config = dict(
    n_experts=256,
    experts_per_token=8,
    router_score='softmax',
    routed_scale=2.5,
    init_std_router=0.0185,
    vocab_size=4096,
    norm='layernorm',
    beta2=0.95,
    max_grad_norm=1.0,
    batch_tokens=[32768, 65536, 131072, 262144],
    train_tokens=555900000,
    max_steps=5284,
)
Below are experts of layer 3 (counted from 0) of a mixture-of-experts language model. Rows are named router (the router's row for the expert), gate (a neuron's input weights, with its number), up (a neuron's input weights, with its number) and show model dimensions 0-159. Each number is 200 + 40 x the weight over its row's rms, rounded and kept within 0 to 999.
Before each expert's rows: "gets" lists some tokens that make up at least twice as much of what it gets as of all text. This comes from a sample of Wikipedia text that the model never trained on. Tokens count by the router's weight.

# expert 101
gets: "es", "ate", "ing", "ary", "2", "ated"
router,157,215,119,144,152,201,126,171,194,238,221,264,247,212,177,204,151,187,251,205,240,192,269,260,280,272,210,239,197,161,189,280,238,182,178,130,154,210,154,183,193,171,150,231,222,234,235,189,127,236,212,192,278,222,236,237,198,102,198,196,265,267,223,177,158,159,216,200,147,175,269,186,238,183,167,233,201,210,256,163,259,236,170,160,177,260,161,196,132,129,162,157,207,184,229,179,208,138,166,177,164,223,257,278,170,236,176,195,194,147,193,192,222,180,243,187,198,198,189,192,209,185,131,123,266,256,236,213,251,179,151,228,194,185,121,208,165,177,199,212,278,180,253,202,154,208,205,252,212,199,196,140,191,185,229,229,278,190,225,167
gate0,222,164,177,231,241,177,218,187,196,287,235,208,179,259,220,178,214,119,253,192,201,246,185,197,283,186,196,188,248,197,194,232,187,169,127,207,255,177,248,228,209,152,176,209,211,251,171,214,155,192,201,171,287,181,146,223,262,193,247,263,206,145,170,234,201,145,122,218,198,275,164,129,241,207,241,195,172,167,181,177,159,208,179,199,227,226,231,205,253,208,158,206,238,310,169,254,208,172,195,252,234,273,194,208,203,160,146,264,249,179,182,223,155,154,231,209,178,136,210,137,252,146,244,159,131,177,167,244,159,169,142,256,133,186,187,187,174,158,102,190,224,99,245,173,226,214,205,156,246,239,243,193,208,180,155,229,182,220,232,150
up0,129,224,230,225,159,239,232,190,241,228,223,253,218,183,221,97,225,186,223,144,228,153,271,208,191,242,245,267,231,246,192,218,216,156,94,172,173,182,272,204,231,208,185,183,173,159,156,201,142,249,189,170,211,259,158,220,201,167,166,151,195,160,214,241,270,159,136,119,238,227,155,202,215,166,137,189,251,195,168,206,218,170,89,158,190,193,171,120,279,210,178,248,199,170,104,207,198,157,217,159,203,259,202,207,140,284,199,149,184,220,176,197,291,205,208,243,235,205,212,250,228,251,178,147,239,184,218,195,272,190,211,216,230,262,221,138,199,236,153,147,220,240,178,173,198,215,205,246,260,237,202,206,183,162,189,179,188,244,163,226
gate1,201,135,187,203,202,171,205,191,234,191,174,190,189,258,199,237,228,133,224,214,238,185,229,274,194,184,160,241,247,222,166,229,218,261,206,170,228,235,287,233,212,101,143,208,212,240,228,195,149,200,248,185,140,210,168,211,138,214,141,280,224,159,153,231,202,154,162,283,211,223,222,178,207,126,194,194,164,113,264,211,141,242,173,251,197,195,205,205,249,233,188,228,193,257,267,244,149,219,196,216,119,171,168,148,230,167,199,149,269,230,134,262,154,183,130,249,297,169,153,231,128,262,181,206,209,184,239,207,160,230,179,200,189,186,187,244,225,251,203,137,172,210,249,186,211,194,262,186,161,159,195,157,204,166,146,232,180,272,189,139
up1,220,215,176,157,204,274,189,184,199,225,226,171,185,234,163,212,116,186,220,158,247,156,123,219,178,246,239,260,199,191,158,217,216,233,258,204,203,210,238,208,227,169,213,234,254,167,249,186,201,277,202,276,208,118,182,183,244,187,224,247,207,181,177,218,157,204,225,207,244,122,232,127,154,323,177,148,240,171,208,228,223,230,203,216,167,236,196,193,153,305,212,205,166,272,171,255,131,185,235,193,209,151,120,191,272,135,140,235,191,155,203,187,175,195,148,244,229,242,172,165,203,249,203,167,224,245,167,168,209,167,207,173,238,191,218,255,262,161,154,251,194,182,168,270,233,270,204,148,183,247,193,125,130,140,150,192,183,177,175,210
gate2,234,254,227,208,225,278,261,254,203,231,111,200,146,229,222,183,95,178,252,213,181,200,157,183,205,210,198,259,104,86,179,245,283,184,257,234,179,237,207,204,229,208,174,290,248,187,155,218,295,155,218,216,247,199,223,224,209,214,206,205,148,173,228,196,172,240,186,111,190,167,214,212,220,193,189,173,252,187,193,169,228,221,195,255,150,195,243,223,177,198,170,156,235,253,185,211,178,191,233,192,190,206,265,218,249,128,156,229,209,160,120,176,251,131,244,209,156,186,212,232,240,160,202,209,222,178,214,219,257,166,129,186,204,125,153,154,201,165,250,263,244,216,180,190,199,167,250,234,223,117,147,233,138,187,203,200,242,194,160,165
up2,195,198,170,215,164,182,99,145,236,157,207,163,162,145,159,240,206,211,145,197,134,221,190,172,77,176,150,198,163,241,272,222,155,248,219,185,276,211,226,236,189,214,227,139,163,204,267,245,170,159,204,209,162,156,238,243,214,163,176,214,238,235,199,174,210,166,283,255,215,253,198,256,221,180,193,245,212,136,145,254,202,237,255,158,170,190,183,139,217,208,170,214,222,169,227,186,235,271,142,197,204,138,194,149,197,257,198,241,183,231,254,214,156,195,128,217,223,226,195,177,224,302,176,121,147,221,285,172,182,230,186,188,167,157,272,196,185,196,227,193,160,169,228,232,206,213,185,118,171,282,190,188,235,216,198,185,208,265,273,174
gate3,235,191,166,149,161,178,189,155,240,233,265,217,211,225,195,160,185,233,279,275,219,180,209,165,209,174,170,173,190,168,217,251,291,200,176,216,170,220,200,163,191,218,247,156,196,185,264,251,187,244,173,201,248,126,183,204,152,191,244,146,241,243,226,172,189,240,262,128,223,133,225,176,177,193,195,160,231,186,249,235,257,230,205,198,204,229,245,182,150,172,175,192,201,186,192,189,184,302,202,159,116,221,194,172,189,160,185,244,237,162,146,222,183,191,176,253,149,202,192,173,226,256,177,202,191,163,305,229,239,196,179,250,145,174,156,189,111,135,168,160,229,157,291,184,260,234,123,187,201,213,143,172,161,251,166,157,253,88,228,259
up3,212,158,199,202,200,198,225,161,147,213,178,227,207,175,272,133,133,213,209,218,204,243,188,263,206,153,248,141,116,221,265,188,172,209,196,198,177,196,218,214,151,214,185,150,201,180,187,174,157,198,212,227,175,151,210,104,199,243,211,239,231,177,160,204,217,173,226,144,177,259,183,188,161,189,226,172,221,235,222,268,200,236,167,255,199,289,188,246,229,184,204,169,161,210,125,238,210,211,276,181,114,135,265,239,148,137,278,169,251,177,232,241,177,286,179,275,133,152,199,177,204,223,260,176,200,294,181,212,206,233,139,154,175,179,235,181,156,156,197,147,246,183,227,241,170,189,160,170,227,258,175,196,179,304,198,208,305,190,205,186
gate4,207,209,266,146,181,160,267,274,151,186,214,175,242,278,230,240,317,211,107,204,218,176,292,221,225,150,213,173,126,176,252,196,201,185,168,252,274,221,200,258,196,135,245,162,167,220,232,168,235,189,202,217,223,213,168,206,223,202,167,246,235,192,143,206,210,157,165,295,200,226,170,164,233,200,234,192,178,275,220,172,216,146,172,196,206,89,201,226,259,206,163,269,146,166,184,195,230,217,174,166,134,271,254,254,178,259,155,168,217,164,220,200,158,149,210,233,213,179,202,220,152,176,168,178,201,228,191,176,190,224,220,195,214,146,142,210,162,196,256,260,241,140,214,161,224,160,94,223,229,216,195,135,202,165,216,160,214,200,184,171
up4,185,160,157,110,188,196,129,204,233,134,189,213,207,209,198,219,202,215,164,209,202,144,285,193,203,246,214,238,206,138,158,133,289,215,215,187,259,191,183,226,150,230,187,219,180,238,203,216,205,278,199,197,198,218,257,199,161,215,97,184,182,177,166,221,188,153,161,145,271,160,245,182,187,264,269,172,202,211,198,166,211,176,317,202,241,245,144,195,172,205,229,173,268,191,195,128,298,222,103,183,203,214,258,181,173,215,234,204,291,191,269,122,234,149,173,203,249,134,207,249,201,190,175,187,202,243,188,167,237,148,217,194,189,177,211,176,182,249,248,291,231,188,186,202,160,228,193,222,178,274,222,160,259,162,222,204,178,175,201,158
gate5,187,245,195,162,230,139,215,238,181,219,198,141,220,268,147,224,295,271,177,229,160,253,254,201,170,245,287,210,221,196,206,125,207,261,155,182,203,215,215,217,245,216,231,175,257,231,232,174,213,214,196,191,192,177,138,241,181,203,195,148,199,223,193,284,104,170,226,264,96,233,202,213,255,220,121,240,236,208,201,246,152,189,156,213,138,159,250,207,177,182,178,189,138,262,197,218,231,257,188,198,178,225,177,213,150,132,105,167,211,173,153,204,212,196,168,197,325,172,195,185,207,243,186,177,243,154,172,218,237,234,140,178,244,200,232,206,138,137,258,180,178,222,176,226,218,184,201,179,213,216,227,165,224,226,215,140,163,148,286,171
up5,227,160,166,184,243,145,192,162,153,160,197,155,221,168,207,251,243,211,149,207,192,187,303,198,165,155,225,217,158,243,212,176,207,219,268,167,158,218,138,207,178,246,241,252,274,196,164,146,244,197,245,147,181,182,198,193,186,192,212,149,195,185,198,210,197,229,223,181,122,145,245,231,191,143,237,221,266,185,207,243,175,184,270,211,187,219,223,257,196,148,221,195,233,187,149,172,221,204,259,159,262,272,180,221,255,234,157,118,153,201,190,246,197,265,250,236,302,270,216,227,205,212,168,160,238,181,156,272,204,125,251,272,182,210,243,168,164,146,214,222,172,203,118,233,106,107,182,229,234,216,227,147,196,228,217,195,151,165,214,237

# expert 50
gets: "ated", " of", "ed", "om", "ing", "er"
router,198,228,181,108,205,181,195,167,188,201,253,221,144,185,143,230,192,246,200,226,275,194,229,180,161,222,240,184,165,139,188,286,176,127,197,113,131,267,191,201,236,185,206,197,136,158,140,194,212,251,152,126,227,217,161,274,178,208,214,120,171,268,265,218,126,187,203,188,297,173,195,204,148,179,214,263,235,289,167,212,193,187,212,186,153,172,175,200,144,253,179,178,229,199,259,136,235,215,244,200,223,238,220,255,205,233,167,223,205,170,185,206,238,234,123,185,288,212,183,221,184,171,136,179,250,216,198,231,245,199,215,175,200,208,250,256,137,244,232,153,185,222,208,222,248,171,204,129,143,231,154,189,261,180,233,184,137,247,204,222
gate0,150,300,148,191,135,208,162,196,266,222,221,199,153,163,204,173,232,218,137,216,156,223,221,180,215,232,179,176,136,175,184,170,226,220,242,198,207,182,159,149,199,207,215,117,210,223,147,277,241,212,223,267,172,226,235,119,182,267,222,219,195,184,223,201,243,204,214,247,187,215,185,255,166,250,203,240,229,165,253,141,286,185,203,194,170,258,192,256,192,196,193,162,201,201,270,143,228,174,150,157,226,189,240,164,222,227,210,210,232,153,230,137,198,212,149,201,171,209,157,196,162,247,234,167,252,206,152,172,202,227,80,158,208,118,234,181,228,214,173,153,208,260,167,175,154,302,151,251,261,177,175,261,233,227,188,224,216,234,266,99
up0,251,152,150,266,219,165,149,235,120,234,204,303,242,159,203,247,149,221,216,204,272,168,159,211,189,279,224,261,185,287,178,236,160,234,170,234,122,204,217,192,177,200,185,225,218,208,242,161,176,242,156,168,216,194,249,199,218,271,197,216,87,169,152,205,185,227,199,278,209,192,194,192,198,169,201,200,170,220,202,171,132,261,187,262,201,177,187,206,239,197,189,167,157,168,219,216,185,178,189,229,274,191,209,243,238,220,193,209,163,315,222,189,218,211,185,197,198,191,215,210,189,200,214,193,130,257,117,171,224,200,233,220,180,229,200,157,205,211,153,223,281,147,120,235,191,159,224,160,121,179,313,139,214,180,154,255,230,142,184,159
gate1,235,174,193,184,216,137,183,240,199,309,242,258,218,173,162,215,173,255,197,182,199,136,225,225,226,240,191,205,208,116,175,152,185,232,232,164,153,217,186,286,247,242,201,197,286,223,200,207,150,186,244,202,181,122,158,226,179,226,274,198,149,205,144,204,255,143,228,231,209,125,275,242,196,159,161,211,204,207,223,199,167,153,233,200,166,193,176,249,227,298,264,192,268,191,216,219,210,231,180,305,231,219,158,171,177,269,110,238,185,222,141,186,160,248,190,207,158,184,146,209,171,151,212,256,196,172,148,190,165,182,216,126,254,185,224,217,228,154,237,234,176,140,155,217,229,72,221,215,219,203,187,194,191,165,203,179,195,157,188,176
up1,156,171,248,128,186,100,247,118,127,207,210,204,231,163,197,217,231,164,169,194,200,202,101,225,142,225,256,240,220,199,134,145,196,213,221,234,235,155,200,269,198,198,276,205,207,212,167,260,292,182,154,222,139,223,206,221,156,193,176,185,160,126,260,147,224,142,220,230,238,222,175,161,135,229,190,151,257,190,239,205,204,227,211,210,243,255,257,163,256,174,254,181,290,254,182,178,174,156,228,223,168,230,183,190,324,150,219,239,142,230,188,209,198,250,166,174,218,233,191,226,208,133,155,225,252,187,260,201,156,144,240,203,224,189,185,202,234,254,140,160,216,183,150,166,197,206,226,196,219,185,199,219,137,132,179,228,186,213,193,166
gate2,170,187,168,104,171,134,176,220,156,219,248,178,250,231,215,164,231,142,240,200,142,91,216,237,189,186,174,128,173,164,287,234,184,222,106,197,202,194,254,271,185,295,182,235,215,230,185,138,176,204,237,155,165,134,188,239,112,213,245,196,150,150,212,196,206,115,138,194,225,226,263,254,218,152,246,199,207,245,187,228,216,309,192,148,179,267,217,186,198,244,261,217,287,180,192,155,209,235,204,155,222,247,218,243,194,182,195,194,179,213,222,161,212,194,196,191,178,134,213,259,196,190,234,179,222,226,228,218,236,146,124,157,214,237,189,228,232,202,149,121,249,198,201,204,179,141,208,196,160,178,251,229,227,165,172,233,204,215,221,188
up2,196,263,263,198,194,232,241,225,136,192,242,210,170,240,216,202,205,153,178,233,181,136,138,186,136,202,239,165,192,176,216,173,148,205,235,221,181,251,220,198,234,244,200,194,295,276,161,238,205,145,143,228,186,151,183,240,161,259,218,187,126,204,198,213,134,146,223,121,180,200,197,195,217,221,292,240,222,229,136,197,176,233,207,201,225,180,206,181,235,205,219,190,276,173,164,168,186,202,169,234,293,191,209,156,271,192,197,238,258,280,153,252,182,168,92,253,240,224,146,233,237,185,254,210,250,163,164,164,233,265,175,190,292,200,202,207,175,210,192,195,169,85,168,178,201,160,212,92,198,162,152,217,179,189,187,198,158,208,233,221
gate3,223,148,137,117,178,173,253,205,172,179,229,163,247,238,224,207,228,155,250,231,267,241,251,176,184,204,238,214,240,216,198,155,319,203,237,209,220,214,233,200,179,252,204,213,224,191,169,241,182,309,160,217,219,185,159,202,200,227,186,185,263,157,142,254,218,103,219,126,198,225,215,118,225,162,210,173,236,227,238,190,246,185,121,199,233,149,230,171,145,199,241,199,173,175,153,202,224,207,175,225,160,239,260,228,194,158,176,112,166,251,122,162,213,230,236,149,210,148,241,218,163,150,178,213,213,217,191,157,273,268,181,187,225,231,267,199,249,151,208,176,134,164,242,238,169,156,112,181,145,186,251,212,248,156,155,195,162,191,209,211
up3,239,137,235,178,231,237,241,238,162,166,148,188,260,155,188,137,227,188,180,182,204,200,231,210,149,206,180,260,183,163,168,149,209,277,110,211,223,251,262,200,208,218,161,199,203,245,188,153,199,241,219,177,158,246,261,154,208,178,186,224,233,134,280,222,189,158,235,189,239,240,133,213,211,261,229,282,171,192,182,177,83,218,212,168,165,178,217,134,182,243,201,189,163,183,234,210,222,210,194,268,236,203,179,203,180,216,287,149,293,237,171,235,208,152,227,169,224,203,185,252,168,143,194,203,278,150,190,179,255,176,288,211,203,187,190,151,238,192,261,186,190,254,158,152,195,144,261,132,222,182,173,251,205,155,230,204,190,251,137,117
gate4,170,199,148,183,230,198,142,142,261,252,189,172,212,273,112,151,155,230,266,254,191,216,262,130,252,201,215,163,243,158,128,146,165,177,211,172,172,226,207,191,180,173,125,180,166,238,261,188,200,176,171,178,224,216,260,191,200,182,198,191,174,254,204,165,170,239,231,141,235,197,174,217,201,239,228,174,222,294,249,206,169,175,203,234,133,247,250,193,155,199,133,197,292,156,247,206,218,197,215,123,196,201,206,274,227,151,194,209,168,224,201,171,249,138,187,87,224,230,211,241,165,113,230,205,153,183,225,143,219,244,228,147,218,206,260,220,148,205,191,188,177,205,130,202,239,289,262,173,180,210,261,194,230,162,178,222,135,215,186,179
up4,112,203,234,200,203,157,207,206,173,284,235,194,239,201,201,142,158,248,150,205,226,195,238,222,145,160,185,163,241,111,137,202,170,198,306,207,227,219,206,216,217,227,240,237,260,237,213,174,259,167,296,192,177,227,185,200,185,80,254,178,251,250,206,208,155,215,194,228,210,210,199,162,205,183,195,115,168,190,281,268,200,221,230,220,160,253,140,176,249,163,112,215,180,173,227,181,247,201,217,165,196,242,141,238,214,218,176,175,195,248,183,256,212,187,212,195,127,216,197,243,187,242,200,129,184,199,258,228,203,128,224,202,247,253,262,196,206,163,249,168,164,194,215,275,124,228,195,142,225,179,138,174,190,142,115,186,183,203,168,198
gate5,197,190,225,260,108,162,269,263,185,243,202,201,226,192,151,132,216,245,172,207,207,150,193,110,231,156,196,265,118,109,211,166,245,183,199,168,191,216,233,202,221,206,161,184,240,155,250,165,265,199,200,174,207,274,137,250,222,243,208,199,183,215,196,262,184,171,203,247,188,269,179,225,179,239,300,184,240,213,257,192,193,110,132,203,218,224,210,217,236,169,115,184,235,123,242,160,260,259,178,219,215,262,184,180,221,205,142,169,226,187,133,206,224,278,150,191,243,164,250,213,170,201,161,231,151,170,170,212,125,204,240,194,212,162,194,160,183,176,193,244,185,211,151,293,227,219,272,187,198,214,246,177,221,241,189,210,158,230,186,145
up5,199,167,198,177,248,224,192,185,236,165,175,208,168,256,271,148,199,140,187,204,170,233,225,290,155,203,154,191,187,249,198,204,239,218,169,210,234,171,186,220,168,194,188,219,233,197,239,221,198,186,210,203,153,190,258,181,186,143,192,173,283,202,98,122,247,259,193,200,214,160,284,128,212,70,192,263,205,171,258,193,230,241,188,222,200,188,178,227,259,140,189,181,96,216,167,257,186,164,206,184,158,179,204,144,140,221,287,188,199,197,188,183,159,173,131,188,189,271,173,189,254,260,222,217,184,264,235,184,274,258,228,221,260,178,189,170,173,240,227,124,268,164,250,156,180,172,256,245,230,187,224,187,158,166,228,202,173,135,202,227

# expert 21
gets: "ation", "s", "ations", "ated", "ate", "ing"
router,160,197,210,129,216,205,151,204,207,148,215,202,259,215,196,187,163,193,207,220,283,181,223,134,222,270,255,239,181,203,218,263,286,165,163,150,168,199,152,147,223,204,164,226,145,202,197,169,220,244,221,152,262,181,194,244,162,190,162,168,246,226,241,202,190,226,225,183,233,189,273,132,162,105,179,220,290,198,160,223,248,180,241,153,191,163,237,177,186,132,203,222,259,129,224,164,244,255,209,203,101,217,219,200,214,194,175,183,95,183,198,217,252,295,203,159,239,187,258,255,225,197,124,204,121,256,192,232,277,205,221,201,202,255,231,164,161,209,165,170,213,139,170,225,154,219,192,179,188,185,246,233,261,168,127,207,237,176,201,208
gate0,224,300,193,190,190,167,209,212,171,210,202,240,215,255,201,156,170,141,208,166,192,206,230,151,210,172,168,217,199,192,122,221,255,215,241,242,175,188,195,204,207,208,194,176,251,178,246,188,223,238,232,163,165,208,239,226,222,160,191,264,235,239,171,191,176,152,208,204,96,188,234,163,220,161,172,194,223,173,217,156,236,129,159,194,172,269,171,189,188,151,186,220,235,222,229,243,241,165,220,228,262,225,247,156,174,250,174,196,214,154,115,146,202,193,149,253,171,170,79,258,260,177,174,159,252,207,181,184,264,261,212,211,265,117,217,115,269,211,260,218,181,190,276,278,147,197,184,262,236,155,203,221,203,141,188,231,231,80,202,199
up0,156,221,153,195,138,218,142,225,269,115,224,140,292,184,189,282,297,258,168,240,220,173,209,222,236,197,160,231,165,244,148,238,113,204,152,245,214,159,218,263,172,188,257,223,156,186,148,207,182,150,263,171,191,162,210,215,231,131,216,117,146,216,228,218,205,193,220,203,255,194,164,184,250,243,187,237,208,189,190,277,220,225,212,207,233,167,219,135,236,222,201,182,134,214,200,200,169,191,206,191,151,183,189,145,209,233,255,178,174,195,235,311,210,244,172,205,143,198,201,193,186,242,223,176,101,245,190,230,156,187,219,240,204,191,255,237,151,145,119,257,232,226,188,244,222,255,181,213,138,203,179,179,151,172,174,178,276,225,234,170
gate1,178,250,121,135,240,183,170,231,175,163,192,144,259,159,217,251,203,194,210,200,217,253,199,211,194,150,191,194,163,246,264,151,253,176,218,271,205,221,160,188,268,170,176,245,173,242,190,189,165,224,195,136,240,226,199,139,259,222,185,229,155,205,281,207,272,168,186,234,133,189,228,264,221,211,164,185,193,198,204,167,198,152,253,249,248,172,202,246,179,226,219,158,235,180,244,172,265,208,201,140,245,224,198,206,252,188,185,168,197,224,304,193,188,184,217,230,124,210,219,212,214,154,271,188,251,104,143,233,237,223,152,212,131,148,144,119,159,247,244,241,237,214,186,189,166,287,191,170,213,236,216,156,156,188,139,189,220,173,92,164
up1,205,184,190,197,188,190,201,188,257,132,217,99,209,143,217,220,214,188,228,231,186,262,199,179,234,158,203,197,177,267,195,169,228,206,189,291,220,226,246,173,176,204,152,274,198,196,179,201,159,116,241,147,229,128,174,181,242,241,234,215,176,289,224,123,248,201,236,177,152,187,226,169,244,161,167,111,221,156,213,159,229,208,209,182,174,256,290,170,187,186,219,164,192,183,265,169,197,213,164,190,207,213,243,160,215,213,236,202,179,148,183,249,195,146,240,223,216,285,210,191,138,227,260,209,235,221,279,230,196,256,181,242,179,146,241,249,183,135,223,136,150,207,264,262,207,225,126,230,193,204,221,192,141,121,259,157,178,140,127,238
gate2,193,202,177,239,147,182,145,189,203,133,229,169,193,191,185,244,256,272,185,214,254,210,208,230,181,243,238,200,190,211,182,230,221,255,176,98,198,183,147,149,156,206,201,282,206,179,125,259,149,206,216,181,253,181,229,215,150,248,172,65,199,299,235,214,190,200,186,218,159,211,214,161,189,170,141,294,237,235,138,249,220,181,280,171,133,213,166,170,206,227,192,209,233,187,152,192,197,160,176,206,221,243,185,141,193,234,191,256,165,255,230,204,235,218,215,179,208,181,252,265,197,201,127,201,196,240,183,222,246,126,129,115,200,205,293,231,190,207,201,210,162,243,224,221,150,192,252,198,94,201,177,188,249,197,184,209,263,209,235,211
up2,164,212,143,145,159,201,207,213,240,192,186,228,283,241,146,178,173,182,248,241,220,202,209,203,173,274,194,225,201,170,148,209,239,295,261,193,245,255,172,185,209,234,223,260,285,219,192,199,182,173,156,166,215,271,233,136,233,233,189,201,253,254,193,355,261,190,223,205,210,107,266,195,241,152,189,278,194,214,200,214,162,226,187,151,218,172,137,148,195,205,199,250,251,151,210,164,221,185,167,132,241,157,200,205,211,192,223,261,167,173,196,141,190,171,208,149,266,181,153,192,222,177,150,187,192,194,217,132,189,291,221,143,145,197,209,157,174,178,224,177,172,189,176,165,185,223,147,172,205,191,175,257,291,164,162,138,226,178,190,170
gate3,158,229,181,230,199,268,193,179,299,175,219,148,257,184,243,281,217,145,163,258,182,238,189,160,179,204,209,156,143,173,201,265,277,217,263,238,125,235,165,162,164,187,206,235,189,178,206,154,178,214,282,194,215,153,168,230,234,176,78,211,203,260,226,147,174,191,219,180,209,157,165,245,214,147,224,146,179,219,157,184,187,250,199,173,252,130,211,246,166,259,211,227,207,206,218,131,241,215,245,178,167,190,226,188,235,224,253,160,204,166,186,104,201,237,187,157,214,187,219,225,182,200,129,257,226,247,288,120,227,195,200,154,150,202,236,142,232,236,185,162,198,262,187,188,168,219,176,234,195,134,217,269,138,204,219,257,197,204,201,272
up3,192,243,263,259,244,182,149,225,128,257,222,249,190,204,191,205,210,254,181,201,193,268,201,186,218,163,122,237,208,256,210,142,237,238,204,217,193,186,215,231,227,201,183,204,186,260,247,231,160,155,326,190,165,159,192,242,187,179,276,182,206,175,247,163,196,178,249,200,100,166,211,114,202,196,144,189,171,200,231,272,243,201,177,346,200,267,223,177,206,165,248,145,194,216,198,195,227,135,216,119,237,252,164,182,168,155,195,215,183,228,157,231,231,197,279,164,138,145,159,168,197,111,195,204,183,166,169,225,178,137,202,211,238,221,225,252,229,157,201,152,160,242,199,177,157,172,150,240,232,207,199,237,214,137,212,237,225,166,169,209
gate4,186,256,201,229,211,185,159,129,261,147,197,170,278,226,213,296,154,128,178,198,224,161,214,213,196,166,194,263,234,186,175,154,195,183,177,220,126,195,182,117,253,159,196,236,252,259,188,188,254,144,105,236,239,223,151,221,162,175,152,276,270,150,276,152,167,167,182,173,175,225,238,123,139,238,195,244,176,139,234,188,210,221,258,200,213,148,260,216,173,211,153,263,175,170,194,178,197,197,190,223,240,219,236,195,248,190,157,256,219,194,160,245,225,228,174,216,160,219,230,204,231,223,219,215,194,260,249,220,200,218,203,229,157,142,195,148,160,170,156,204,207,202,148,275,287,210,242,213,120,170,215,214,185,103,183,183,242,256,211,228
up4,176,185,155,188,245,200,272,172,176,209,228,208,143,238,215,230,185,162,211,171,154,233,190,285,225,199,193,123,175,124,168,204,180,275,214,149,211,283,202,192,205,142,225,211,183,233,114,195,185,226,183,232,219,191,214,144,228,188,162,198,165,178,108,173,210,235,215,242,220,216,171,268,218,183,191,141,146,262,238,242,213,234,210,273,170,163,156,247,157,180,188,204,164,225,211,163,158,203,256,186,128,133,256,211,237,216,199,227,187,225,302,242,246,233,225,179,229,158,296,150,139,171,235,175,187,226,223,189,134,234,266,173,237,198,165,201,289,285,134,145,231,239,186,194,173,144,214,148,195,251,199,153,234,240,207,237,219,220,251,148
gate5,216,159,216,174,203,263,155,248,290,170,183,210,232,195,176,143,298,263,253,164,194,187,179,198,172,216,233,229,173,205,196,194,170,254,149,255,200,268,197,106,267,184,242,188,169,228,204,155,203,192,189,202,229,146,175,262,102,217,211,221,181,286,191,184,186,225,169,163,119,214,252,205,252,296,160,187,200,193,219,167,217,179,152,238,145,183,167,173,213,161,124,209,209,202,226,208,249,225,141,230,180,199,202,198,135,261,152,208,177,152,111,183,164,143,166,145,220,239,186,168,227,230,175,296,221,228,145,174,221,204,172,172,209,190,124,284,229,219,240,243,252,220,197,237,256,204,212,223,163,127,215,206,168,217,178,148,207,180,193,271
up5,170,246,157,211,140,205,197,228,109,207,239,231,195,138,182,232,207,162,226,211,188,186,170,196,202,191,124,231,220,217,218,133,179,171,233,200,293,180,218,292,179,240,147,168,268,204,257,242,227,219,200,162,124,156,267,155,178,250,202,270,251,186,147,227,250,198,217,214,223,182,175,196,211,234,167,142,193,147,222,230,178,252,175,158,231,223,177,222,230,233,213,157,192,248,155,139,231,213,249,191,228,178,188,150,118,214,261,146,229,194,272,222,237,230,195,233,208,192,207,205,150,154,255,194,188,259,177,201,136,174,227,233,231,237,286,168,197,175,206,204,193,241,147,119,122,238,163,227,224,260,196,294,154,90,199,193,196,143,200,169